Weights of a small mixture-of-experts language model, trained from scratch on English Wikipedia: 1 pick a token.
Below are experts of layer 4 (counted from 0) of a mixture-of-experts language model. Rows are named router (the router's row for the expert), gate (a neuron's input weights, with its number), up (a neuron's input weights, with its number), down (a neuron's output weights, with its number) and show model dimensions 0-95. Each number is 500 + 40 x the weight over its row's rms, rounded and kept within 0 to 999. Numbers have three digits each.
Before each expert's rows: "comes before" lists some tokens at least twice as common just after its tokens as in all text; "gets" lists some tokens that make up at least twice as much of what it gets as of all text. This comes from a sample of Wikipedia text that the model never trained on. Tokens count by the router's weight.

# expert 4
comes before: "the ", "of ", "to ", "in ", "a ", "by "
gets: "to ", "of ", "for ", "that ", "in ", "ing "
router:530567510422458521517461454548478549474452541496469507492489563518544437529534479541479489534526452479509415494475598511543472467582569463505421501494399457479423455495454517514500469552452519483493493496553487524529484525466461438410486545481529535521507458491549508467538504499455520475
gate4:519446466492495517494572488466554581520558512524491519504503440541475479521526496480544494459474520471522594595475543546474532527404474506413533502442496458529530482501539436513439483562450472544454496447507455570447537460511510531484534564486438475555560514488500481488549501495437535515
up4:515483476575514374530544499522537512412443546479433520486461455481484522550561478449459492576541498493404524496519497463493472498503478577542514515430531503505466450551530458477417483508506510521549499518457468474521516546482497459471498484560432501482444451448517457567469485490542464500
down4:517544562543504495574510472516551464507532552484505494561576451552497477505519450542482489479447461473512510516526488513434415499516540564485533501458465499530439592509526510520500497447473504516496543509449473445491429450503435463569500542489600518455491530536497518434541499540488601550
gate5:494492477470460462522493483545488489497481491517477515520472466546448535523474493483516465545369523503415609502584500470549465426532521476525478489479449490519511520477530543461495512502490580466509502499466524455460464578470522552531494540542519561449461565524527458587571526551547499552
up5:434451518556482479641514486561554484478527513496525487456413537528528512538507519518469488463489436494465514413486491482522497472538477455562499469482475477526519421578515471499524452539493526473505549430508498496588481541504469464424436485500542510440449489545533429507467502494554484492
down5:455509548532492451552501549600532485494485457610585510469465614485509537554538505506459442495504447506424478497477507471517483545508528457542563491531467500519501521467506472448556430535484527485451582476476440495574490512549469505500474474472467516516433526527542426493483489533495520493
gate6:536481512561467541526525522537506470572500401458497518513492517524441423463486481517503554483538488522596536565531441449491594521508462545475486480557547566412534553471527457443540480497452493521556503503443504463522497528556542592530471526507547551479484492529507456496443511514497509480
up6:547478480485499481452548573463560519491502489498453473518482467527464447556533528481526422459527470456524479453529430506548504535494446516490460469499557454477501564445459538481466520421480536528473454457520584469522408528533547456523454429511468522457454545561497468482481473550523407534
down6:500529465444538463521517577451555451478533572494487511426502434486492468530520447516543437500538467452446520554488437510501499564542481497449552487576531494574442521502479461418478528475461564542461504466484475497474457506519489516557382440486526555502477484536520473502476429477472516510
gate7:464442497483485554496505433466467494549432455465494488464551493482470563539500525463503516474533527477518523482530490523549523538575492463506517467487477556528603531521557428445503465535580543499535515516486486580462536531418553584477443514465541509510440538505465467553462470539461550559
up7:494496561533484468517498529564517457507541505489458458476462501461529580526488499465580538513588472408505480484483482429545462479533580419507496483506488495527451548477459484572577527478503469502468427468514570494498474469522435556498491415552506451506478452486482555538515456551445486478
down7:438532511500468477496500557563516500442502524503517511488481485480500560527526523514507575510449565479447471517489558586451518545425544482572539534516536450425476555512499554508460530503455518555499539493555465514545501509475549548553487530550522544461471486627479531482550492537469506410
gate8:544513507516551520459495494481481480469537468511441532453487545464467482462592591484569516478601519524506518520519492535488519566480501488459482495537474518516471498465565572483552527525529542480463530537504515456506336447510535482462464468450528463501532542448478536437459468558530493497
up8:525572499426496502502531509562507510482517464513463491470497435574487478529531508516493422459554561546520467553538506484483439510543573582548508466537494433523494612483592478487502521439510483544514542486533444419481550499443525585492514451489468504455482468466486547506515477494536466476
down8:468501545516515452462484447498475499485482460468549497526541497489533496462564514459597509511544527508513478522499492561462537568552370478502597469528524459504452496489492550550504518528416558545394508496499512479513455439514480539478490586489480525526437469452533529485496527539490469435
gate9:452473454489527505455508459467428490575473577461510529486494537540496520526463550482512522470482443472533503471506434585520558640512470522500521467562516468501573508545470467518467560512460497450456483477543405501521489460563483528479518442485551460540511527560487500474523527477495432543
up9:509480565500502457513518443462550475446526477525517545546467527538430513547525515538526536490521485538507478535533444467446441519580466482529541435433489487498449482495394445504515478498455523566477523511514494466466467543554532612448413545449454497481508501473494486476471426509509425498
down9:455474532493467479533399520507527473493425478518476508493468406531510514518541504562525461506457572555552523523443451483521413533476534431504557494503529497515420547500549481523507478498486517526549474469416519481436471513534508508596466492455423518488523459492484506552447473543532562448
gate10:525492507468468429563518551560502485534485500531451503487490555470501527477496483504433508537522464396563548524479416562516548477497492519446470496587516504531587509556473487559513517546470459462518493450546466514518527431513475562574425577487544532464503473482520534529551513479549491550
up10:544521537449476490512506446528491495455452486528565456392510472582516425509518479494513495481510502515495531481499484457506489522526533554602460549501530470455472454504572497475537496457486559521452457538530498557530400531508495450507536509479505491444391524438457421482420518489491487495
down10:545561524520454530532464545470544521477482519573496564517493574572479573490524489499489479471457485522501510491560447504584441436457557551459501542506494533482417564517480564505545531516536444548516432405471561594494503506535536531495520471551495502515470453488495489450514493524553496489
gate11:476479564491504441426472499531514508486484477460481438532527527480439511512482567555515457469526473502607488534475430487534537516487515517642535416486564475490530543499505453431529471520492504403530495562448464506487440495530472480543525516466486492469490513523446447477519440535549487489
up11:476499487514503469459499537586490494513461475477473462561541476497526508522496594597473455451545505509546490531445469483592534562478506488575518456516513506499431538549468530503519493501486508403520507493485551502510478484459483442600491382476496536493543501513544498556480463533506440434
down11:463464510511471469460461430467493532454511554476446497572553455474459517477454530494527506513486511456571465520452512545523473459509557471520464491503534468450483484470512433441531573573570479463531462529468482438496509563453524570490519414516503558490506510460470391447569491523554496513
gate12:516534455533518508522508549529491552495441557501460536506516458516511522556604558460539471549462476499522551444467420508446521517558529455599567461540484527537449523536556524406506455515492520456573494523476470556493553484466522530475515532578438514519512528509480488568462504519453512501
up12:474501483587440481501446557518488493515510496579517557508449484426434467517444486469546511450559389571451558537537436539505509438480450504481475496437509470485493456480500539524512573452489524537470494467516578498517514482500525483574474516442479503562532451518508442505457543518543462505
down12:488480486478478487576457555497547460510465485489525490553543528514523487479450513458495405528485444513484444549513381523508522447549573519440430533548457479411477492518539476545496502464531552516488494483466512515514563457573511486509481455555540493524451505483484460377520517453472472475
gate13:515560518507467501419501514436512469563491537543518506464540468483468518497457524524534541495403516601488470546442498520523510485461493544555535496538492576538471480534522553522494549499503578544457449495418529480440519502544481493481516469483559547536585547513441457485460421500459465555
up13:492457491466501408525552506539519528503484405513536507496439551499429440542461552494510547442449432482469545539477518560564538529513503496584524457516531484532587493443434483496449538509464526454522576537559516551483508465469477551470446508501511453510466498534495506489445504486474413484
down13:562518621526516558462464567503504474467504533490519491517583464531455511457461500505473410399477540507542483497511486503485449521482454578398448527470463495470488564541472474472563496534509523459562452485478523527526445484519528469510558491486520520465466509522519495483466501528475601456
gate14:540544516606492498486542540489552530470514425502562507513574545578534487489482498579442583393543505504490521497489527503523493493470490496474560465560468491526494543448462473514438450521454454537489517559576444522489567515526486526504561497518412450506438485484466506475529506503494533510
up14:465522568522608483549545539483515525461608520505566464512603506492500480467483476524455483547574528488496490503518573489560491463535535465488523502594476504476432439517528495523454444477555463569453472563526511542468507482524529539481525514487544506468485500443478528473464530566468523541
down14:481515493463503530531482506498484581519506547486538439517542522582502539495574483489484455499495525427545528589524582522482495439540520496490505541404521495564467490551543495518498488582519510491535389465455492439552470537505460504516515446528414465510480511508534474515539574471470565484

# expert 3
comes before: "- ", " ", "\n", "0 ", "|", "1 "
gets: "| ", "\n", "|", "- ", " ", "==="
router:522480501414462534493498610505489549508481481469503488473511532525515489589552571477552516475514487459491431525486515511487490426503526439492427491570409567446481480376478533481520537513493456458481436476496489499479496466497501479482505575542455504456495544460473489499534533547424497544
gate16:496487518484520513472476527475501508503505480479505552516491489479565441612518480571526481499505514564452462435450469487526478535517562523476577561475408489517454480403474432488503520515541488490500545500489497416462463512514512403517596483585472471501551484476542494455481563506541516466
up16:462480501482474498518488455533477424491558556498504512455506505497482567497527604450507477440432514573533476556543553468513521530396478569512436474478458538528567543548509532544592483484472523494564552469501553558503517506486496565515461490495553538540434502498481528527434481481501459497
down16:517500536443452494504529429524446486521443531508549524538482509476505486546552530554476514473472510525495464557418526530550492526581563458494524558541586436556510464477420500485456524567496471491448511481491442404477507492431475520518506497597455492462479508518527584465534522468534507509
gate17:461497460439442467466463502478499496479467475483510479478586493567557487485514518546474483481481523490533431485447473487449483605586533473540435528543492551481441480526496518490515503487547510495588453493520511479399502487421508488504504542512464512406510387540451530492441526525495514511
up17:493481539485488469424547503525482528441527497436506478525587548488443562484540474534443482474503529526535530485555498489523524570565468483469531487479499524530542513549464435416540468492491499538535447460484509490513463493393438466556437520525435542512498468507527554435426507469500426446
down17:524470523489511499487501558488416466536508518473484458529448514477495470449569460438517371529440535511474458497544492538483530430431532485539490474475491565460540437545521481527584500437529452489510485491505499408502564510509576579494503520514516445505476522530552511570536550522515519488
gate18:501552584500499502493460533481519509520494468431432491480481548451530496541482554595548490519548494487454503488445493523555551601475442555568507510503504490512497513475533453454603553432514532575537517526504539491492518500449461514515466515444450562525455539559544460523483525514488512422
up18:459439495541535555455528546465504490501452537527506514470559451483403498533509513518411511526503482543482465581573557573467542507464540488507513478507464491404502500486431571480521505452497492454517505565508488451480482527501523468438508514477472482508578467534509483426455415442496440465
down18:502479555487500411554515460466527483557391517535517500536468494465514457519477466532551509522541500495477476467497521558528459549503474499482436515475545515537478553505525464442506439549545469408471484479437491479551552444480501489436581467578549454488482507513419566457477539486491568499
gate19:472520432470513531501502556475518515513496474464522499504527504477476491423520551414503457505447492512438437561458524475544468498600480536472510523468564516543489604489520505517536470462523556506465522536499481404446546426440476562536475506514524518405573504473487487477497527485458566464
up19:483571467420482494458493554507441519486410479472534488402520474508456383462471464474465495455451485478526528484515444540494505556503431476492446461566503504436551471494516536479491491539566566508503488547536461523513507509523487495420428461475516483524528458538499494468563503484431482438
down19:507546537538464473512501422470490493481459507473497495476500512567529509489539555497563472517501504519527522473518523528509564583542470436508497502511519473489466426526561530527549584569564498507552435485486526462572521532468470386454471511503490490546556454546529473483518495475368477455
gate20:484450479479455487511461490544585517456434528521518525538522577509502528471488509439553487559508517538489431419465495553505526494501492503522460437494545518489479526545502509460495471541538412436463516473487504519516520498542506484496547631578503429545510504415548451482517586490532520470
up20:547445461516484428479490462494428486549484475436454460547458449509500453508550542490487476517495516497458471569520455496507515513453534482488524535579445510490460527469452393494532482488401529455489501464572459570497466580487553566523507441452480418486473493501512507542494427511510535510
down20:449487429534512543470492488527647524464462523543462459458439483477483433475477517566511546517521544533454447554481578465456518513467565513463554514504481518471464532490438508423478487536525499497500530514509461509493540466453456557465544545514464533578557545531550492528507493460534499437
gate21:527524512470511534501447472582536431392420537484459543520520490502517509501480529548430503464427590445484523471498502534455514526507513503499523538529424511431468495488452561435460483496531468497463444446496514603557499536542521447457518574517467502474536503495510514559558503494459516494
up21:481519561543556496563517512455514439530517418445500494471443510474472469533466434425422461533530476550517482578511537474436450532531544477467393490440485526534547508447499444507541543484425488529516484513569443506510494536526471488473552566521506555517462478467505528457449501487488453495
down21:511483533560438463485483521498498487455461492471538585512592550446526520488500490500479536538454566533487537530523417533519575476420536468526566513489477498418422513525518464460466511445427525550531489564492456480513527516520500462549474495475536513515495523519471457536498580566494520405
gate22:471501540515505497458513489435506500477490451462496527513446512539448483555543496548424424533531437513507482567572490598535526483533484510552473490464461489518496568476542478467521464450529425438455472525560435567530474484487491566522513473441467471603453468499542554518521480530482477552
up22:476490418425500496545473422498508507574491588474420481490457526535467426528531512410514555493494506441420520434499564456522567490532457472554515547547501484476463442531485493480541470495462509483501531507579552465519568462548473511485543481501498523534493463548502552513468505462484447464
down22:506539472496427492517440443439525560552414451522482493464486526453511531481614539491487479504456480485433472500546440562535501452517541496449485482484450473523544587465440518458428532483488508540501413544495494505559470477511476549466447474500482488444469480543582462502518499538516455493
gate23:472465544527519445429524460425386487509447500479485530479509506472571519497428513524559489460492527498470426510492485511484531515493424468600488506494457427488500480533433471469526463437536526489515558478480532495466491489504531530496452551489490564476528543526516472456603477558438563482
up23:519498414519504482506458484495526494516444519574504498521507586457490467436559542459501456422495466524481491501438466494479535444503588511510553483508469473508495516558508518475508472548421500505445438437493542435476470366514427464522473478462541482517498516580482506558490542469452506496
down23:507526408510538512497497509490424529582527462503513490514506440481495490467397528510536446469464541558504465454513614490522531551502497463549530509470381399483524496577423474443491493476489551466464519497481493503509487525445500488530428535464508542506526509485496485508562523492483532446
gate24:479496470481455574535549506470532465491479471450535587459473549484514444531544474506468556516484558485469418466505494454448611529560475491524495502507485443438461471491522536457542517484635522535427476504517514570564522494492464497516511468507474471532516550480505534584515446508496515470
up24:542464458487453483468489440506464505509465417499538512554521470505528420469519494495525470470452418461457437487489546488483483511458493500517533476471489467413464523500456441441488434462522496531411424529457516508441554543507511442449536470561451457512493505438519502600436447479495489522
down24:497465520421510528501504526475507459500444555487528493548457529472454519456514444498489529504545471450479495499485486487417528509512428472547601513525503568524444544460442508483443502506511591569441513515468428537442498506459478529518410413501545443534522538469521506543528452478517429516
gate25:426478395560461494510493478480553470463457488421469471534492459472449449442553518509444473450516449415531474521502440477456470446513519493468534521491500497462467476460477488457474467560477514415503356500480527530503471483493477518486524440489444531454492480496507509504493547448569529533
up25:537502596490526470488456458484458486528481482495493525546557514504516531513454533522444476522450448547482533476472567537420527549527491436498424452508546505517579453524475461531461501453511519540527556507519557463464442535506571549525427508435499515545559492448461514531612504461470513506
down25:501494547462477507484463434522534569522431525491472519550462484430563523527551444499448520413420458503532437514446511440508419477489493453512471540488549517474497550492490519529454477481508566525490523507493567511451466498439521558520564416483497508467493429520446443420525509468489546518
gate26:489462520452505446486572518468487527475458421498515553496561441526512509535554505522487491525414473536513473501452583505511532546592501541523454474558543542543493549431511493470518450489491515515547449453533525534472478596504509506441439533554587550516528484506474531525554542522547555528
up26:466511472552465482496548469544512559521450501425492474523462460533520535428530485463487469443547539436532528453554510410431538501565538476490502515512497450479453473451525478455461497481475523459532482461505490539518516523489440473581484478426456495478407434482472566528415442511502557479
down26:582494531488485483494460546533518489556451443483459593511526484439597473455573547495498464501500463465486410559488550542452497574547490485503468452448457484550514508551482473490496569535485548578570507516504492508560477508543476560507480489509518522446455539524539524467471516495456553557

# expert 6
comes before: "\n\n", "The ", "In ", "- ", "He ", "=="
gets: ", ", ". ", "\n\n", "and ", ".", "\n"
router:497470530519450504523421617534411596480495583529480482474438551504527476523563502470528526463479484513448470551490533537567476440495505466423455477511420535477500471480466523530463510511444518521501536492471439559485520502501460539470500537423443508423498522498516501478501553495455464532
gate16:444438530549476545540504400551502420456473473519540527482542512556483471473513388499478484519469514458488477501545540545500477502457434542485472506543527610530517509496513550541492485499467449490510472529460489555501514501533406566484506480502524491466548493396446496492511581513496559505
up16:503489558600512524452474488495517459430482476512515415542542497532512478466512466551482464500533560529455549484539502534508462497564540496539491539464522556434525578568533462385524500464468489487470514454516590527532474499483531510478528487436562581459471459545510466467486502531480476564
down16:479531513463537504474541493534474556504451502507497519491541522460492551485570488445484613504494508547459521450517499515511463404543490588417511447470551503539481518464520515554483468422454469437548510502498514432540488537557441466467527517526514428483440488480477508432471507604473483498
gate17:485554535507543556534498510527515597442529556572483548520511442464470498532421523520537529476479505488501494530457516461543559429517522504505454457519541552416535483528485464542440506519493488476525578590484444573485503527500531470489507503554510532492600523534544448448570478501455496469
up17:491540460464515508485556601493519476552549512563497427545488471524547522554509504525534499462535516478498484500481413509521471439530470452525535533461486536569409445571579544554497494520488506505500508475515553488495558442524472488483552526503490551486507479499420474604544517580451468477
down17:467526501533464496506531408444480581505518577547525597449489464479479436515473514463529520549473504500460491478474511517577540408483545438575507486504491483496543517456512481505502547490516479533493496559382498512541510516520468530438433480503494525545437479455483534569525463526499421525
gate18:508470488575481500435480476472461441478506524546538534510512532497503524508501469454525483485463511500476428484502552514496513501429510480559510529565535492530503488455410495534529561526446408519459424485471419496541526437504523505535549462508535461527560488565379513506473529566470412495
up18:418510508489477478421419482446424453534512462474511523497497438521423582503537499504511523552434600503503515543503518429468467500494465541498469511501410439596514533490461521541511487455495543506480441532418544508495507524429519505502480446459501493541513536529533488438494526534484510537
down18:420459577572495506458555504482419442498439517469484486531483460499467567566502522467474562558510607417478550494497526455513479516437512501514480462471486478508527512509522485521506426539511599497498387487547504524451507525485528517563520438530491467506500510489503532531518437526481518461
gate19:517438484486469475545530509568564501429470477496465512510491466477483518569571492533516528465422500562500585534475535393491467543540501555478541503541477508496495519452491605459520557556481464527493555490477497483464560485514510532513479503522497575507417487445456535450515440497431469530
up19:542524485532518519493499553448451550490579520485519457438534468542508494489520507495454479509537509511456542557519518551484480411553493520547454545514486461484510605541459476506400486462457546539531509577541526511520478475492499539563526553567471495468466525532560511485540598531566564495
down19:529513575548501524462423504489463479440558463507469526486519474572555482495525503510531494502494539529426540560469577516488548409469544517541493491478486557516463536504564499498420538450481524493462549551600507533511584454474485518467493551498540487496501426484494455528550518575480538452
gate20:515577497526517467476496482538425534488401488501528478451567530504528484550476495511489524484520484465514566469504506531492554444527546464638480558499473475431484504515508484513604486449508513415481487436462457501489525477475434473533495513532562501535468512502452518482449496526439591482
up20:582477501507524448565476520485535491481493524485541549481518541540454461499397484539485511515506502544407491529499517464506528480424506555519537525427468469489554490502464473514441573561499506489465490545444496416429534531453562553442470524473488498545526450504493494429522567503588536505
down20:537475485563559485547561519518492496499553550498534587472529567575475479471496611458569545466480547507545541487557511440527568507458416517579499512496508504478532509527488466530533559493457452453501576492490521454477552484476500519448470567490541463517539467533503527507558460524465460496
gate21:537495458554460489467491540518477421512504564411471506540433497477535516546436535555438493504459531473474467477473496527495503479471523479497430437485535530526511546498530585550439515563468535412538477551464498548458458492475489573459432425511524496567467435482483489492521553488516467553
up21:444518488470524538460516538487526499533517429504576492499513538492498504534448477464515440536557529533498426444440480492493545504441487533562509597510545519432487481483468529419508469461442467529391459459485541452555541517600518462501481438529474508473521417505501519493505456535472487534
down21:563499504459433509528501545560553439446479531470513480459496533470481537484481464569476520498535460508569515505540565429494443497504567524585515542460477496480532518499413476473461544453427467526490486554502435441514491533472513439501497441469472468483532493472456558565502395496529467543
gate22:460506447536586483508571545501470502506396489569402551540470490582529454503524479563489494477476483478526451499466518507475520489484431468460426436536437521520479485452518506537487514500551508532446549440567456546579577533458481455512446464524483506501504509493493506522475479511511471437
up22:420488453491471472536555464483526457434438509552516512535467435580472480524505506554524540530488496460559472507453454527533480564433494454530517480564515484526500515517582488552524587516523423470509519427519461549453524492459543496486490523567424456468459465470517453459507524503572483451
down22:522522497516483511516456432504537426515461480527554489492522426537510499506452523553487513463463463544503467502436460561606559466440509396535526479533543527539512506496486555527503514506478476456551517427489440466492507469479428413521546506533453453506595455505570494493476524482536455474
gate23:549491536523525473469484518453476517524524465543505534457434484501453446473447518522526524452414511527411539536489470484497547529464468515557495524543436476466486432511440492484569511437549564562481522493518472533529544547497432477434498548429519457580485512592509485478487475545575475465
up23:502556502459453559462473508555493539487533538462543492451542574406484457569503485495450487439508529493468484460527555545553467492492485457487492519458443516528516478483442493420480481509469475493550507496460493492472484495468505511473471592444513519583580477475483452462510477431382530560
down23:571504522426485501534601554446415504527486527515508505473509437545531491550523546464502529493482496494463530541456479490454527538478529367481495490470452505371469510540448424499493487496507529533457509497541518532500475497427502506520437529471454444527536493574527524449512507527551502512
gate24:487469523521454531470472438481448463504509442497495524497460448506490497548464500488490452512449505536436449519476539563543463545470481545536501530490468472541460483474584536465534511575480546491470471497516530465561446494457545457447517556534421537483477540399427475461457561455517598459
up24:552477537489500493521544456470543495490550532545415568545506458442482486528459529500448483536491420506542504542489539401541493523535486498439471538427522444556493517497468486504535503484552500489476451509574530433521530519538486494449461516516543507627498431570535518438481457525519460489
down24:502494475478446515440495409417539572466521416478493453508488441443503530499426493512480485503511546501522491584483649496568551489498496532511534508508509504463482445457463511482526520554495471503507460481538480464451471447452487532420459515528517525465437480436500472527523570515512527485
gate25:470522501515549539513484470520507533450565456466519468485526544494561491406590474528472587502465446536537472510539485583517549534493457432446517460502551531520462477528520484542499475506511423451494530499576512496533492370455519525462480531532544485506456449478460491482556546492493483566
up25:461492461484486520542459575504503504487474482444525528446568440513435562515547480553510568440427477528529474531486610517499484546431486441530518521519495481487585491533555441495508524505488453457537480511521490512530485508512582447480536534453525572482500432405465451453504491540487523513
down25:596546514524459531541440534565478484496489495439462570492577506545538498396509473512502482510422475469562407469537479577589491511527533500522498531477497539493482557514541522488500466492512436539432589464493517477466477479426475466532504547546507485491466499547476464508517480463529548506
gate26:475427512403425557561507535493455530568436480541503587455481493503526504579450456429527488483535444481515503514485469520435489493452486515534530502510532524502524471463486450493469579556507464467481442445518481556543553518491478506512521477564560555465559477479481500525556524429530503452
up26:521440518468494455489498568558543477489465575431474464468527497563498516495524498508503560502540524521506524495612553494475435453586536530534522483440457463482457502524585502500529506422430491441571509548538488530482493502488527515461501521430479560493487496479576519435513504566516502565
down26:555479544533570515485559479519556439487522463477470460474499537497511533518443510527486510588488513543510513480479514459500501502561574494546396470469524490490380466439549517501507547580477469485477433584424489450572520459495521454448529448534470503558486508544497485514498527508501537470

# expert 0
comes before: "| ", "(", "and ", "|", "was ", "is "
gets: ") ", "a ", "is ", "was ", "o ", "s "
router:517504484490498489549530469506544548503511517453439473499463568519533436550496530522540491514524474466435442527539493537535448440537495477490484544486367536450500464446442514477517504536479475485423498504529533506527479504367522480451562638472493464474496498500517471458528504534501500534
gate4:560417471489512462550499519519503450466539537415481542508491427569576509491463428579521576456473531479476469517466483539455486509454548457510514542452540504535482447545497498502560474455430455547449490511531498500518597472479445464518510518570502542496401545506504503497501524517497461505
up4:557554553506511539496493551507471458472443425526503491491480514528518452528517562463502512542524446596461477506551528504490481488530493527491483517519422482526447513480534427482503542517636491576503558555515468511436495499574451428514531449536510489504479530554487474430559512485511521430
down4:532504499450485466554439496474457441445493494521534426552475433483513420526518550516537574537464528496524440559498462447470451504509508549523480487473482481518453556532476481453461571542503503534449567528555443484446509493499439427545448516484528527505478493553468479490501623520539486451
gate5:533470552524509536494458572544451490511531495528516556460505594509505455474451548444473516498567511523569552583457487486538518520430472453568454432520507453506489567526511527500522464452447474517516479510477435493432505566456483530530511515507401465547476554562494484519539481473563466487
up5:514508450479497484493513557478499514458438446509582497527475523477523514394510497495513516532483502417419475500484526547533480496490494487542578500421476485581519564627466493548459547515526497477478553501473509515534498533433540530538482506457495480490446494535523413470555471506460577546
down5:481501469479502438483500398455501523496424497483557506522514468456493539515559498487443532451461481470427534403502478505481518463536544551482528554434492553529480498480547500525454599551604456488536511528504583484543492467523451494488450486468538541464431472483454462472491532556521486522
gate6:542549485445481484508497454532526484528478482520524457507520473593429480452532503537508529499489506546405473510571443503527425510416494484469513592534526565445494493442482500492524483499484495458459476542522570529470509526468570515438439533454552526472484423481408508502481545572523477492
up6:621538442558488506490553543503471483418499478525514525407474524500465474439536522518435466520457520470536523510536465503479538591514538532492524463478463477463481572472484551487473564480453504503541486542596487545493533493515492472450560527562440496500443493472483582494446510537531535518
down6:623532463559540483493548538551483535470439488490487514442529548524423567510535437518536452498456545498546504499509565505484507512474472515542524442452530485479539554423477460472516538529478526479492433533547497513530475459500511453447475533555451576517401433519517448481485520521550510512
gate7:498435548537474522551449535469535530484484477536455488492422555540497493492478473560470486519509553463475524447545522434419464503468525459448569540420509458487467437488498440517465483476561527508509477515432437493449457509573448523509476460410453535461426530469493519472450483488529553469
up7:462506432512463491516541510466478456506475454526540548434544469484538469546478531520527484555490559503488487472471446445517495472523504567557457398565536498494585523535569544539498567509461587464554529515402482521476479513504498500467469495509519495456547501542492438520584515523429553514
down7:447478515511465508555439573501506506428512535533502481480469487508539452551569537538487406556468552498420442545493558426550438549525508514510511494550536566540528494479518513538475486464483496533584482553449444518598457473559471530484494483529495491476495510487518523562482576498537479465
gate8:494466443438488542515495493536527440512487484538476423479504513546480477578488481516463507508476477490455512457462512451494419536460538472505474473563503483536590497467431453491575441542447520473504566466502500486549432497519529518499510569503588525483441530441519535412427450477438516519
up8:470460532422555547501550524541468545500543426570439514436487506532466471498456479553486493523537567422516479542482514466580468507507513497496522444447509490563411584500479495475572439486530546477548506475539495528548436474552472540522473432533532530543459542500522488508557474503483506457
down8:432465506471547573458562485529543562568519377606453466458504510504455511510452455585457504499461519499489443538541485503525440486519493524511532488472459473542471559511465460481558458465521588490481477475492480549526439490485499538532463497497472474534505573478493462532480528505512578536
gate9:482508532540502578543484490544476506525511445505537440466501561414567545470500515527476505561520573510543501499527554470523488481541501470462456460528514585492503477483484481539474524511464511545476558553491537457521468442517405436564479515497468487499460449454561481547438491468511402412
up9:544576522454504489517410559528462536476532437491474490607578489461446493485432518571514544481441490498521515546495540548438517520487460440476476472510475578485506488459467516523512477579453445521434473493513490506482513518483536439477483477531513534539510462515468429475524486578511440426
down9:486564482502534559534514466506470563479468458402513447486477543456496562497450571531477556486504594471505494464553418542494467476515516533537537478454463482551526486470529494545515522492508510482484526551477472506542483427483498540520501543550376415505502470477539441524454528421513467501
gate10:600509492516401438522460499548483489534488543513456511479487475510490484502499542541438490509493513432510507523520461543468538405518454471470511489581497466553481522446562413452541469543521501517436492480458488432473455525461447458447477479489518534578556467523485461459530537480446466431
up10:465500493519557492442562504573501497428574491461498507436397475486514504462419474514537501494478503484479548565465520477457539467511565592483454492437483481459451454481547514534573575516426524433481489478468486560466438493498479489522520478513495489448439499453471481486452462526458528534
down10:473486554515593508474555551516465467490510485455532510524507500518447539504496508458515518470447537494445538513544596520476382565456519527484519472453481433477535502522429618553451494493447549475517525513480469485488481436475494481485488504471489471478453558506452473573563521538540500437
gate11:457442532530496503455568480523504527536507464510472559532525429543530465494564484491536523495459508508481534488530517472472450606497511502470492513546527476445479593462356451530471520509474564529509473590502493520531529457490470518514529450625542521544468496497447512506472460494520507471
up11:523493493465476505487463440484513482493503493499523559480474555489412493494504459536477530487425542492499494502436525537554524495498553524432584498539452456555459469488485544519513507568594428406488517416483528401442488517565571491543567528486474481528457485469563526464515481502499512497
down11:514525475485473522492462463486519504439488538529525597534489558552432487500460518478439508520453514515498482415447456539558522483470504559509517528560535434532525436514484533568508534569537448475514489412475533416467522522480492505589530551475549478482461460475617526514489521489517519503
gate12:557469456519495469558459527581503478533497547510472504494478472413477460493521528598536618484440559532497499574474451545485501504470546485485500506447473539489519458501509467508567499469487574499448472520544537479571519467399487495472477507463569485525523483495518524568514482558435458529
up12:481600464485452526508531474506516416526498564492464583482489476441531539559564456586474428466426471478485457529441448498550547528512508500548479498480483554483542496525512535508482485496523526445476602505452516518522451446541482556531518541452504580517520489512525428545479479485542496526
down12:583493461520542442513499443529524514484448593595478518397518473445507483463588490563441479522445514503462480577496415512508511489491607497588511511455476506428547507513523505504508455499535514459492538484531506437505506456519482471458510546533483518498467481519551454507523506488521483456
gate13:576511510517473527478497531471545514539570451411488516576525558491512489443519481560494426570548479526482499540473543555465560425561480522502554481473459516457447530509550502465547504458456535478435447509449455492446546477562518440534517455438484463540506472463526546549496485469541467505
up13:550564505526583468531556521537477533534478537500565445433449493504554474508516467436473457472497502505428539455507406482495490470416515540458465523532489523506470518478557486550487512532552425515482472498574421586492494514512498525480493477489535477516439504506459447501543536514563528600
down13:422504446479426545483473530487489505482461474413561484535583531505505539465454468444482520484454450488497496606503548515482527536532449481422515584466488542448504488474464541493494513456544583453512544482465503500454546470483510460522501580488514494474487495512475404482473400509506508497
gate14:509554504541488560559499517489435444478443465555430512570491486498508523520561419511505539500508485492533482461493561528455468519548499482440532462431541522493561522575501449516530520544459481509470447411467439481529486522494535507442479469500574598463511493456520513456478527410504468542
up14:461478560497547455445500573533517584501523492549547500518449515450453520494492459454496454481488536524393467503541513523572508472505536490556558532595456470437451478458504448488434551470527494525507511532514464487471546503491555455527467468466446447491508499500555445505520446604505461507
down14:407510530533507535536448556572496530472523534544507517470427499541512479527480461471515493480512493530475444438482541474498504465514539465600580458570532438419538469448506552455451549533507540543542530504511528520511446499456513548499401473510537477458517464456546469549526509541480436515